config.toml
n_layer = 12
d_model = 320
n_experts = 24
experts_per_token = 2
d_expert = 64
d_shared_expert = 128
activation = "clamped_swiglu"
moe_layers = [0, 1, 2, 3, 4, 5, 6, 7, 8, 9, 10, 11]
router_score = "softmax"
normalize_top_k = false
routed_scale = 1.0
balance_loss = 0.00247
balance_bias = false
init_std_router = 0.00752
lr_router = 0.000978
n_head = 5
n_kv_head = 1
head_dim = 64
vocab_size = 32000
norm = "rmsnorm"
norm_place = "pre"
norm_eps = 1e-06
positions = "rope"
rope_base = 10000.0
rope_fraction = 1.0
qk_norm = false
attn_scale = 0.125
tie_embeddings = false
parallel_block = false
extras = ["capped logits"]
init = "trunc"
init_std_qkv = 0.0401
init_std_o = 0.0401
init_std_up = 0.0401
init_std_down = 0.0
init_mimetic = 0.7
optimizer = "adamw"
lr = 0.00105
beta1 = 0.95
beta2 = 0.95
weight_decay = 0.28
lr_head = 0.00567
grad_clip = 0.5
warmup_steps = 356
schedule = "wsd"
decay_fraction = 0.813
decay_shape = "linear"
final_lr_fraction = 0.1
batch_tokens = 65536
seq_len = 512
doc_mask = true
train_tokens = 253700000
steps = 3872
dataset = "wikipedia_en"
Below are experts of layer 2 (counted from 0) of a mixture-of-experts language model. Rows are named router (the router's row for the expert), gate (a neuron's input weights, with its number), up (a neuron's input weights, with its number) and show model dimensions 96-127. Each number is 128 + 24 x the weight over its row's rms, rounded and kept within 0 to 255.
After each expert's rows: "gets" lists some tokens that make up at least twice as much of what it gets as of all text. This comes from a sample of Wikipedia text that the model never trained on. Tokens count by the router's weight.

# expert 20
router [ 94 134 160 102 116 114 121 137 149 103 113 114 147 145 166 129 120 119 107 100 147 100 110 175 136 108 121 178 111 167 159 114]
gate0 [136 150 168 103 118 130 110 148 164 161 102  90 120 165 120 131  86 114  88 102 150 140 136 111 118  97 134 112 164 153 144  82]
up0 [122 114 141 110 117 109 111 146 120 157 104 114  93 160 162 128 109 130  86  70 147 162  89 126 126 105  69 100 138 136 136 117]
gate1 [132  96 145  79 164 142 146 132  98 134 117 122 149 166 131 143 175 103 151 186 130 117 144 110 105 125 116 158 171 121 128 131]
up1 [109 113 116  65 176 159 142  98 103 110  93 107 152 119 144 110 166  96 129 159 145  71 167 121 116 135 140 154 144 130 127 144]
gate2 [115 132 123 113  98 101 184 141  94 158 128 145 140 133 148 117 123 107 146 109 156 145 115 130 124 150 102 129 112 134 127 162]
up2 [127  97 125 122 114 111 181 128 109 167  82 115 102 117 150 130 142  92  98  94 125 100 141 139  77 151 152 151 142 116 109 159]
gate3 [123 137 153 116 135 112 125 115 106 110 152 157 162 100 138 122 133 138 110 101 172  75 123 110 152 162 116 193  96 142 125  94]
up3 [133 170 148 133 157 102 135 129 111 115 168 152 142 130 105 109 102 161  96 101 142  89 128 149 114 135 120 175 119 167 149 120]
gate4 [136 140 111 115  95 106 137 167 119 159 201 148 140 117 105 129 115 133 160 114 105 152 102 147 135 117 124 131 141 124 120  98]
up4 [161 132 138 115  91  99 127 195 112 128 144 171 105 125 115 120 127 154 100 139 174 163 123 162 130 117 124 119  93 156 130 158]
gets: "-", " the", " of", " between", " by", " United"

# expert 2
router [148 147 117 153 101 146 159 129 134 124 112 119 109 156 150 133 147 111 107 134 102 109 158 148 125 128 127 108 166  99  98 126]
gate0 [140 130 147 128 130 144  98 127 125  94 117  93 150 122 130 100 120 100 126 132 128 118 127 137 140 114 147 135 109 123 129 110]
up0 [125  93 166  77 107 131 143  94 143  89 128 145 127 140 121  85 132 134 105 119 103 131 135 126 117 101 149 157 120 134 129 119]
gate1 [101 166 113 126 153 169 140 108 146  93 153 142 154 100  96  87 135 109  98 100 109  95 144  77 110 111 108 122 122 108 145 128]
up1 [111 169  98 127 135 165 143 128 112  92  93 116  99 118  83 105 124 128  75 140  74  84 110  99 107 137 107 144 140 114 164 129]
gate2 [146 101 127  74 107 104 167 134 104 112 117 139 168 147 155 164 128 129 119 108 172 133 163 118 102 126  71 128 126 150  89 111]
up2 [124 149  92 159 107 156 138 131 134 155 132 141 122 135 151 112  92  89 152 106 132 128  93 104  57 120  87 158 113 131  97 154]
gate3 [113 126 131 125 119 148 116 113 117 129  95 150 136 131 139 139 147  96 158 118  90 149 112 109 118 163  99 135 139 113 131 114]
up3 [139 123 104 136 147 112 130 114  86 168 104 146 136 121 126 170 115  88 152 135  77 129 132  87 136 140  97 144 154 125  93  84]
gate4 [159 113  95 167 145 151 156 113 146  98 130  92 120 119 123 167 103 158 155 108 131 147 133  87 133 144 115 144  99  77 123  89]
up4 [177 122 118 149 141 105 145 155 118 140 149 101 130 101 147 156 105 132 148 135 147 118 156 106 126 117 133 127 140 109 102  98]
gets: "'", "\n", " =", "===", " ===", "=="

# expert 14
router [152  84 137  95 149 103 124 137 104 171 109 145 120 148  84 133 168 159 187 116  97 155 149 140 177 148 127 100 123 119 100 166]
gate0 [110 134 160 162 175 118 189 116 163 128 139 173 166 138 145 120  91 115 128 126 115 131  93 130  91 133 101  97 115 108 151 150]
up0 [ 84 126 167 126 166 136 146 137 116 107 119 171 107 150 158 141 104  75 110 102 155 159  58 121  90 146 124 124 107 145 167 113]
gate1 [139 100 138 148 116 100 147 156 162 131 166 153 188 111 140 176 101  94 125 127 166 136 116 135 152 136 126 146 111 104 123  92]
up1 [138 129 149 163 105 106 115 119 163 163  99 127 109 178 100 169 139 156 105 115 127 155 138 158 126 158 150 151 113 102 127 146]
gate2 [163  94 114 117 116 136 127 104  74 129 180 101 120 154 120 120 110 123 162 136 142 158 166 106 127 180 113 145 117  84 106 131]
up2 [120  89 100 128 123 148 108  88  58 135 144 152 110 131 112 120 137 104 141 183 115 152 134 133  91 166 153 157 139 113 106 145]
gate3 [143 133 146 107 156 142 105 167 169 118  87 110 125 134 163 107 107 119 133 109 117 137 114 147 125 109 150 117 165 125 123 113]
up3 [114  78 131 115 128 115 110 142 167 118 123 143 152 133 155 114 138 124 163 121 166 165 134 142 136 137 174 160 131 122 128 130]
gate4 [100 169  85 138 167 126 129  92 133 105 139 134 100 123 115 156 111 113  96 160  98 110  92 103 149 160 171 137 122 124 122 146]
up4 [127 133 108 126 118 125 140 147 108  96 136 161 126 102 108 157 117  95 121 142 100  91 127  89 151 147 104 132 155 127 121 127]
gets: ".", " No", "S", " St", "A", " S"

# expert 5
router [120 159 122 145 146 116 141 167 126 117  93 131 102 102 132 142 108 101  98 133 150 128  88 123 163 121  96 120 123 105 128 120]
gate0 [113 142 114 146 109 137 116 152 139  90 108 103 114 153 125 146 119 123  95 117 136 167 122  86 151 117 120 145 157 123 120 106]
up0 [119 135 147 135 119 142 141  82 143  95 127 159 130 132 143 102 102 125 121 100 121 133 144  98 121 151 135 137 128 105 112 125]
gate1 [111 140  90 129 150 135 172 148 118 104 129  81 141 112 159 139 130 160  80 108 158 193 103 104 150  99  98 154 177 124 171 129]
up1 [139 110 104 140 179 132 145 144 114  95 105  94 156  81 113 107 127 125  96 139 131 135 129 103 127  95 119 122 126 137 119 115]
gate2 [124 154 121 117 138 110 112 150  94  85 167 116 116  95 104 113 103 155 120 140 187 108  79 122 130 124 130 183 126 125 135 124]
up2 [116  97 109 156  80  97 127 137 135 125 155 159 142 136  77 113 107 156 129 105 154 136  88 129 137 115 145 171 113  94 151 117]
gate3 [142 129 131  98  91 136 135 103 101 122 177 168 139 178 152 133 145 141 122 105  88 101 124 116  74 140 130 148 116 117 133 124]
up3 [ 84 123 123 130 135 121 116 119 117 117 101 161 114 126 179 169 151 119  86 101 137  80 104 137 121  98 129 143 136 131 160 115]
gate4 [153 139 115 143 133 140 117 106 139  86 114 138 119 127 128 158 142 100 146 122 132 165 104 173 175 152 116 111 111 101 105  90]
up4 [138 155 111 150 136 136 153  86 160 122 121 180  83 135 152 172 159 126 124 138 138 133 105 135 130 172 183  81 119  87 142  94]
gets: "s", "es", "ers", " people", " they", " years"

# expert 19
router [114 168 154 148 146 163 105 111 131 110 115  95 153 133 136 154 126  75 105 134 128  80 124  96 158 141  92 107 109 110 123 106]
gate0 [145  96 148 116  88 157 129 154 155 153 117 168 128 134 115 100 113 131  88 136 118 138 117 117 115 128 111  70 128 146 131 112]
up0 [151 180  81 110  33 132 133 143 124 132 109 119 156 142  80  95  89 122 115 162  76 119 150 119 140 132  75 106 101 136 109 124]
gate1 [123 123 134 142  88 152 117 122 112 173  93 145 141 140 113 116 143 148 134 175 132  89 119  82 131 118 145 131 168 111 142 157]
up1 [135 159 153 115  98 140 123 138 128 151 113 128 132 140 172 130 119 132 163 130 185  97 152  60 133 121 125 116 191 129 120 126]
gate2 [125 156 170  71 176 109 127 110 112 126 109 136  98 104 149 129 132 130 132 114  99 157 147 169  83 135 162 139 108 123 119 114]
up2 [116 153 173  96 155 132  74 118  95 117 116 109 162 101 185 141 141 125 159  97 120 102 123 145  72 139 139 102  80  99 136 136]
gate3 [144  91 112 175 128 137 166 124 162 163 141 153 129 155 122 109  91  93 158 120 103  85  87 115 139 135 163 107 134 137 103 141]
up3 [154 104 120 133 130 144 154 100 162 147 139 114 150 130 177 125 104 140 196 166 110 111  81 110 123 139 161 116 117 157 126 157]
gate4 [105 149 116 157 156 106 136 164 118 120 121 138 154 180 101 118 118 116 157 152  79 122  93 147 124 116 165 136 131 142 106 136]
up4 [134 156 129 146  94 135 131 134 148 145 167 198 104 111 113 143  87 152 120 149 143 122 160 105 151 137 125 126 113 137 110 134]
gets: " to", " with", " from", " for", " at", " on"

# expert 0
router [125 108  96  81 128  88 149 114 150 136 160 121 145 143  82 162 107 145 146  89 144 148  97  94 120 133 104 147 105 175 134 120]
gate0 [133 105 133 157 161 134 119 158 140 113  77 114 116 157 124 107  95 106 127 121 171 102 111  83 157 117 141 127 159  87 110 114]
up0 [134 101 127 115 158 136 131 142 140 135 131 118 107 141 112 135 124 128  92 115 157 101 122 115 123 108 152 124 170 124 118 126]
gate1 [ 95 132 147  98 171 145 115 110  97 122 125 133 144 142  99  76 119 124 137 136 107 151 143 103 159 147 112 133 109 121  99  97]
up1 [100 105 146 109 151  79 130 121 148 161 121 125 130 122 116 113 146 151  81 140 100 136 105 105 179 134 142 166 123 123 103 118]
gate2 [148 128 127 151 119 154 125 166 114 112 141 120 150 102 136 125 138 102 141  98 148 119 128 130 173  88  91 182 131 116 140 103]
up2 [122 143 106  97 139  99 109 140 120 148 113 121 129  82 137 116 147 138 106 146 148 130 131 143 169 114 118 161 143 146 137 145]
gate3 [131 126  96 121 127 155 189 109 132 150 176 146 100 147 115  80 137 110 134 124 103  86 165 118  88 131 116 114 145  93 125 140]
up3 [ 78 107 104 104 123 124 131 117 132 118 157 135 113 160 111 159 137  91 132 105 165 118 102  89  72 109  95 162  81 130 124 151]
gate4 [142  82 122 113 119 132 140 134  83 147 102 128 137 139  95 165 119  94 120 156 166 140 177 125 130  96 118 127 132 119  98 101]
up4 [ 92  92  98  81  94  96 140  93 115 157 138 129 134 135 109 118 149  69 116 117 116 134 153 107 130  85 153 156 137 136 131 130]
gets: "ed", "ly", "or", "er", " War", "ur"

# expert 7
router [198  92 177 103 155 112 115 131 121 160 193 121 109 138 106  73 104 137 105 126 113 148 109 137 137 101 147 115  85 158 125  88]
gate0 [177 119 118 125 127 110 156 142 168 129 137 186 119 132 119 100 148 134 112 115 164 124 154 112 167 145 130 123  66 127 144  84]
up0 [169 132 104  88 140 136 121 140 139 116 122 197 132 104 160  93 117 119 129 109 193 153 134 159 145 101 153 122  90 152 136 139]
gate1 [ 73 105 129 141 125 118 111  97 165 111 141 155  91 107 123 125 145  81 191  83 137 154 131 144 134 131 144 171 146 180 112 149]
up1 [114 108 126 111 123 104 116 132 177 100 124 179 108 133 110 145 154  89 146  69 143 151 105 132 171  75 167 159 120 191 149 142]
gate2 [131 145 131 110 137 164 132  97 110 121  96 118 114  99  99  92 142  90 119 137 112 124 115 112 124 130  95 126  82 159  86 169]
up2 [140 110 163 110 121  98 123 139 112 176  87 121 120 126  94  76 158 108 132 117 102 132 114 117 136  96 155 154 107 139  96 162]
gate3 [132 160  79 140 129 111 154  95 140 151 159 107 101  87  96 147 140 134 129 135 114 158 128 156 118 134 102 113 161 132 119 119]
up3 [178 124 163 144 114 151 145 103 146 152 133 112 132  99 140 132  97 140 102 130 117 156 109 132 151 156 128 130 144 138 136 155]
gate4 [180  89 114 158 112 122 122 131 163 108  98 154 173 140 110 151 146 109 132  76 145 104 170 119 145 140 129 123 113 123  93 150]
up4 [172 161 113 144 127 113 112 159 200 133 144 143 163 173 114 150 135 137 111 114 172 102 157 121 143 138 144  95 114 100 144 122]
gets: "|", "-", " the", "=", " The", "The"

# expert 11
router [145 136 105 152  76 123 161 106 149 169 136 153 154 142 147  78 138 123 109 142  92 121 135  94  87 178 181 115 142 148 132 130]
gate0 [128 128 115 142 113  86  80 110 172 134 131 147 133 154  97 191 117 138 135 134 111 126 110 133 143 140 139 135 151 158 120 101]
up0 [138 173 116 144  97  74 110 130 143 156 125 163 127 150  80 159 113  87 102 114 117 142 170  92 141  60 143  96 118 162 129 121]
gate1 [118 151 156 119 176 132 100  78 130  93 136 103 123  83 108 176 125 113 147  99 157 127 139 152 123 149 141 166  94 106 109 105]
up1 [126 126 149 180 117 169 147 125 121 102 102 145 118 135 117 128  98  57 144 118 100 145  93 103 154 124 131 125 156 127 122 116]
gate2 [116 126 198 101 147 110 107 134 120 116 116 163 134 122 158 120 152 116 116 117 128 135 199 133 120  97 149 155 113 139 127  90]
up2 [120 144 170 114 119 144 129 133 154 152 183 156 116 121 132 114 142 110 130 106 140 166 172 167 135  85 124 125 122 161 146 178]
gate3 [134 113 104 109  91  94 133 120 170 115 150 127 124 180 146 136 144 120 123 124 118 147 137 148 103 131 155 114 175  94 150 151]
up3 [183 107 160 142 109 109 116 129 102 120 129 101 155 140 121 109 140 116 139 163 147 133 108 114 116 125 135 143 119 124 100 106]
gate4 [103  98 118 157  87 103  89 136 158 105 107 120 171 110 123 141  90 160  81 120 113 148 134 114  89 144 112 109 152 147 129 114]
up4 [100  74 127 103  84  85 112 117 149  91  93 122 126 147 136 123 109 135 107 101  91 158 123 111 115 139 122 104 132 142 130 132]
gets: " and", ",", " American", " &", " in", " British"

# expert 9
router [ 98 114 136 130 130 135  96 136 135 113 132 150 122 132 102 126 123 154 172 127 151 169 116 144 163 124 149 176  92 129 130 137]
gate0 [ 94 112 110 150 124 115 106 135 150 101 129 159 156 104 146 123 101 144  63 126 113 110 160 123 146 165 140 149  77 122 168  84]
up0 [105 136 111 119 121 115 129 143 144  69 154 141  92 113 130 121 151 152 116 136 111 133 113 114 146 150 135 157 100 130 103 137]
gate1 [110 128 172 113 134 150 141  95  97 113 128 126 146 120 148 151 140 143  72 113 101  96 155 110 140 136 124 153 132 116 131 117]
up1 [140 121 130 154 118 103 119 168 150 176 166 119 164  98 139  98 121 133 102 114 110 131 103  92 148 143 134 111 126 139 113 118]
gate2 [136 117 138  94 143 140 148  87 138 178 189  96 120 152 130 101 144 129 164 119 141 138 157 171 120 197  79 105 102 105 118 108]
up2 [116 108 140 151 137 146 145  63 140 164 153  99 136 149 140 124 151 121 174 101 130 141 171 126  89 127 106 128  98 100 115 143]
gate3 [145 126 152 147  93 154 115 162  97  83  98 123 140 186 171 156 115 119 122 133 145 132 153 127 118  80 140 132 176 149  82  99]
up3 [111 109 154 120  79  89  97 159 117 121 116 116 105 171 143 129 124 174 129 117 201 197  96 130 194  96 153 182 104 137  77 150]
gate4 [103 133 134  84  95  81 126  93 150 142 121 140 135 146 134 126 102 153 128 131 162 135 129 140 159 148 154 173 139 147 140 102]
up4 [126 160 147  88 114 135 118 114 132 147 120 162 144 118 148 131  99  98  91 163 146 117 119 171 164 144 193 154 144 167 141 123]
gets: " ", "c", " 1", " 0", " P", "C"

# expert 3
router [213 141 166 101 104 115 133  93 131 147 149 106 113 101 130 127 140 153 112 150 131 119 153 109  97 116 114 110 118 126 123 129]
gate0 [159 148 159 138 106 120 134  88 144  97 149 143 119 113 106  88 131 125 134 115 124 169 107 131  93 150 132 120 112 149  98 137]
up0 [145 139 147  94 163 137 111 101 162 121 126 127 138 115 141 111 128 142 140  89 137 171 127 123 108 119 154 111  88 138 125 161]
gate1 [165 117 107  68 145 137  99 128 152  95 160 107 136 131 150  96 131 144 141 104 123 183 102 132  80 136 122 185 107 127 113 112]
up1 [145  98 118  85 147 174  95 130 144 109 142 109 123 132 160 123 132 120 160 107 141 177 133 123 112 124 127 187  97 144 149 147]
gate2 [138 106 116 128 148 127 144 124 152 114 159 108 135 135 120 112 113 102  99 139 129  83 168 117 136  92 139 121 128 129 115 109]
up2 [156 129  93  75 138 104 119  98 103 157 163  90 124 152  82 125 104 109 146 118 102 125 164 139 104 110 113 110 108 126 133 137]
gate3 [103 147 125 100 117 123 115 146 144 101 106 137 157 126 129 120 154 114 103 144 104 160 153 122  99 127 173 159 133 133 120 107]
up3 [121 120 127  92 119 135 111  78 139  89 104 100 140 157 137 101 163 139  98 136 116 124 145 144  89 113 137 130 116 163 126 150]
gate4 [149 149  94 153 101 148 132 101 175  85 124 148 151 104 168 106 145 145 151 152  89 135 138  90 100 125 149 125 142 128 115 117]
up4 [158 100 108 168 105  78 122 103 154  97 138 114 102  99 142 176 156 120 107 148 145 119 130  76 100 126 150 136 129 118 162 153]
gets: " and", " a", " |", " an", " that", " which"

# expert 6
router [106 110 145 118 124 137 116 138  98 137 126 109 114 142 139 150 141 110 155 186 135 116 135 132 101 138 147 118 148  98 104 122]
gate0 [135 123 122 100 195 129 141 150 100  98 190 103 128 106  96 145 117 118 161 136 143 113 107 128 156 141  82 148 107 117  80  94]
up0 [102 101  91 132 164 157 122 167 120 146 132 110 133 130  57 150 104 132 184 101 121  94 139 124 165 140 139 108 126 125 110 110]
gate1 [151 142 135 156 154 123 122 139 130  95  83 119 144 134  89 129 135 117 192 152  97 167 120 136 107 125 125 134 111 134 109 139]
up1 [127 123 153 177 132 126  90 141 114 106  60 124 152 158 144 124 100 134 148 159 103 145 160 100 129 136 102 128 145 137  92 152]
gate2 [113 126 124  68 107  91 138 123 140 154 100 123 134 119 110 133 115 119 121 136 107 109 118 111 174  99 108 106  94 124 130 104]
up2 [177 125 142 198 128  94 174 148 103 143 139 131 162 137 101  99  96 145 110 136 102 136 122  88 148 135 110 147 136 131 181 156]
gate3 [137 149 119 162 122 112 138 146 181 141 124 126 173 135 100 120 115 113  84 151 135 105 114  76 114 111 156 131 124 108 140 115]
up3 [112 150 159 173 132 109 117 149 152 141 120 135 128 146  99 142  82  82 117 163 153 162 117 147 171 139 135 132 116 122 115  85]
gate4 [107 121 115 163  76 100 150 130  95 137 127 113 132 172  97 124 121 110 141 108 127 139  98 157 110 125 135 145 138 118 123 125]
up4 [118 137 150 126 134 151 171  93 155 107 147 137 143 158 141 171 136 102 109  77 145 124 160 105 158 115 137 118 125  89 144 172]
gets: "\n", ":", "==", " \"", " (", "==="

# expert 8
router [142  97 114  82 105 163 157 161 109 146 145 116 135 153 121 114 149 126  92 148 160 109 160 100 111 137 132 108 127 118 136 116]
gate0 [171 155 127 106 132 112 112 116  99 130 131 115 104 104 155 161 122 162 112  74 103 152 114 105 148 123 106 147 169 158 135 133]
up0 [170 123 117  93 148 108 136 133 114 141 122 135 114  65 163 164 136 143 125 145 175 115 125 104 125 128 143 145 117 100 143 134]
gate1 [142 139 152 184 131 137 106 126 136 116 132  92 180  79 110 104 120 141 143 110 135 106 106 132 120 159 166 115 107 138 144 145]
up1 [124 140 140 110  93 147 149  92 149 143 105 130 126 174 131 102 111 131  89  81 150 116 112  80 108 102 111 129 115 123 114 106]
gate2 [ 98 121 148 100  91 117  75  97 136  87 152 142 166 165 134 179 119 106 157 134 155 149 133  98 127 119 100 169 108 144 144 122]
up2 [142 114 151 118 147  96 104  96 108 164 174 134 127 131 135 201 113 146 146 135 136 109 128 121 125 139  94 105 132 173 145 110]
gate3 [101 132 142 108 125 161 144 143 107 134 136 179 130 129 122  87 113  91 108 129 181 149 138 106 190 129 146 120 136 104 109 126]
up3 [135 139 129 111 152 150 149 141 136 155 116 142 131 116 156  61 109  89 114 107 166 123 122 106 159 156 152 149 123 110 127 131]
gate4 [124 138 149 137 118 144 168 147 113 138 110 122 142 158 153  52 124  97 146 126 158 144 125 121 162 145 137 122 107 101 154 117]
up4 [124 148 120  97 142 123 121 136 103 146 114 116 145 114 121 129 147 128 119 117 163 148 140 142 220 105 148 130 108 146 127 123]
gets: ".", ",", " (", ":", ";", " in"

# expert 17
router [ 99 115 104 123 145 137  92 132 130 127 148 128 105  69 137 102 125 121  96 141 127 159 111 144 103 109 117 162  94 158 146 131]
gate0 [155 107 150 130 140 137 125 125  78 145 129  98 119 111  77 105 171 115 115 172 112 116 109 156 164 135 151 147 108 116 146 136]
up0 [146 111 157  97  79 102 104 129 138  80 152 126 122 125 174 158 138 148 146 130 158 138 129 152 162 103 170 167 137 120 134 127]
gate1 [123 113 132 112 125 132  93 161 162  85 166 101  96 127 109 130 118 127 117 104 199 122 125 138 119 165  77 149 128 116 117 131]
up1 [119  80 150 112 136 144  88 170 127 121 120 114 113 113 128 140 122 167 154 134 140 155  82 128 146 128 152 114 120 141 115 123]
gate2 [ 98 113 185 161 158  73 105 131 126 118 149 154 127 107 125  78 135 121 141 125 122 146 171 145 172 124 125 120 147 142  99 105]
up2 [110 169 129 130 140 147 144 125 123 102 154 147 138 118  98 106 159 121 110 141  96 108 189 143 139 128 158 155 158 114 150 168]
gate3 [113 141 116 144 165 112 152  94 121  74 144 121 167 103 156 100  76 123 107 139 139  87 103 153 129 117 156 150 168 156 131  81]
up3 [101 123  88 134 119 102 117  89 138 134 159 142 157 106 120 177 118 108  66 119 123 131 108 131 126 140 107 144 133 175 134  74]
gate4 [130 159 162 159 125 116 158 189 128 140 108 125 161 138 134 110 103 133 108 124 175 100 126 129  81 159 139 111  96 144 133 158]
up4 [ 99 158 133 143 148 116 143 172  96 161 149 142 166  92 123 171 115 118 133 111 166 116 121 121  94 102 144 101 124 186 134 101]
gets: " was", " is", " as", " be", " He", " also"

# expert 13
router [116 158  99 136 138 135 154 157  72  83 124 129 129  96 153 121 148 149 102 102  95 131 143 125 146 127  95 157  90 123 109 145]
gate0 [112 131 155  86 127 153 162 141 162 166 100 131 146 152 120 118 102  75 143 169 140  97 150 127 107 155 132 112 136  95  97  93]
up0 [110 136 113 136 144 156 122 167 147 135 110 126  99 118  93 121 169 135 155 114 150  90 132 164 135 153 135 135 123 108 105 127]
gate1 [127 101 124 145 127 104 172 125 169 146 167 115 117 203  89 176 149 113 190  86 133 125 145  82 160 145 134 146 110 129 141 165]
up1 [126  96 134 143 129 150 121 144  42 149  84  47 179  98 140 122 126 155 141 155  87 131 123 115 137 135 105 106 112 130 179 149]
gate2 [158 132 153 131 141 124 127 142 108 115 177  99 175  98 152 129 152 122 148 153  86 131 123 108 148 147 157 160 104 158 106 120]
up2 [102 138 106 137 146 194 136 104 135 147 105  95 123 108 138 103 141 120 160 131 130 143 144 180 113 128 134 116 163 133 167 119]
gate3 [139 141 118 184 113  99 150 133 101 104 130 140 179 131 124 121 139 156 139 124 139 159 131 148 130 158 148 110 108 156 112 157]
up3 [ 86 147 121 161 144  98 142 143 128  86 116 131 113  84 124 121 123 180 120 161 154 112 129 156 194 108 137 146 103  87 166 147]
gate4 [103  71 100 139 136 139  93 141 110 128 116 123 120  98 109 128 146 113 151 118 145 126  89 156 153 111 109 153 117 119 111  92]
up4 [122  91  76 108 129 133  91 126 134 125 142 161 114 109  99  93 165 138 150 113 152 138 121 148 115  82 158 165  93 110  90 136]
gets: "s", "e", "a", "t", "y", "d"

# expert 4
router [135 113  95 138 129 136 182 148 127 148 109 127 168 130 145 172 121 116 168 148 153  92 149 143 135 162 151 120 135 103 102 136]
gate0 [139 102 176 155 122 125 116 143 126  88 121 141 147 169 104 158  85 145 111 131 134 154 139 128  98 105 106 161 129 168 132 123]
up0 [144 132 147 173 108 140 133 109 128 131 142 139 152 177 115 133 107 129 108 153  98 133 132 152 131 102  96 131 107 159 156 123]
gate1 [156 143 149 134 140 100 109 100 104 104 119 146 118 153 131  96 121 127 127 164 126 149  84 133 139 150 113 106 172 124 125 149]
up1 [164 143  87 109 189 117  77 113 124 108 125 146 125 135 110 125 100 173 125 112 150 105 117 144  88 113  74 155 112  95 159 131]
gate2 [130 108 139 131 120 158 159 127 163 118  93 176 118 106 108 167 118  97 107 162 147 163 120 171 130 113 124 148  83 132 133 141]
up2 [ 94 118 125 139  99  98 166 158 198 132 109 124 127 144 139 149 112 108 116 143 164 113 123 130 125  98  99 103 122 109 130 152]
gate3 [116  75 156 130 134 164 159 113 124 132  82 138 161 116 126 109 147 104 122 140 113 160 104  78 154  98 118 135 133 112 151 147]
up3 [161  72 127 132 111 160 121 120 136 140  80 131 145 123 120 134 118 115 157 120 152 140 115 130 111 125 141 159 160 134 141 132]
gate4 [123 103 131 129 145 110 150 128  88 103 101  78 141 112  99 157 167 124 132 156 162 100 144  96 123 137 117 124 165 113 106 105]
up4 [162  79 106  97 149 118 121 127 126 140 140 139 157 139 133 132 138 111 113 173 191 129  97 129 108 130 137 145 131 119 111 109]
gets: ")", ",", " |", "\"", ";", "),"

# expert 23
router [130 112 145 136 120 122 171  89 146 154 153 110 124 144 144 147 103 145 157 115 157 159 126 124 109 154  97  98  85 114 116 139]
gate0 [130 116  94 117 105 106 149  97 167 147 153 141 149 132 106 114 113 112 114 102 112 142 120 144  92  91 146 102 137 161 125 128]
up0 [153 122 135  88 124 126 175 128 147  97 122 152 112 118 135  94 110 129 151 179 110 129 140 139 137 100 127 136 166 145 120 110]
gate1 [135 113 135  82  93 162 153 132  99  84 120 143  85 164 124  90 144 135 165 114 153 163 147 105 143 192 162  64 140 158 103 118]
up1 [115 104 138  61 131 156 175 115 145  76  90 146 116 137 137 132 136 112 135 114 149 142 133  61  91 173 122 115 100 176 138 167]
gate2 [163 143 136 145 101 132 111 120 109 131 134 173 100 161  82 137 130 139  94 151 155 154 126 109 130 121 151 155 142 126  86 107]
up2 [138 107 140 131 126 148 111 137 119 138 148 119 129 153 101 106 163 159 113 131 128 155  98 127 109 129 118 131 153 151 118  97]
gate3 [130 138  55 150 122 149 157 140 182 100 154 121 157 102 118 100 116  81 142 107 139  87 104 132 136 146 123 119 121  94 123 134]
up3 [120 169  73 126 128 122 185 148 150 117 110  94 163 146 140 129 121  73 184 132 117 164 127 145 137 123 120 111 140 127 120 156]
gate4 [124 122 119  62 134 104 171 109 126 120  96  97 145 123 120 121 158 107 159  89 118  99  83 124 135 131 137 133 125 123 166 180]
up4 [159 165  98 144 169  99 175 121 130 153 128 155 167 126  83 115 105  76 133 162 130 116 112 122 120 110 132 142 122 133 138 148]
gets: " of", " for", " other", " by", " the", " first"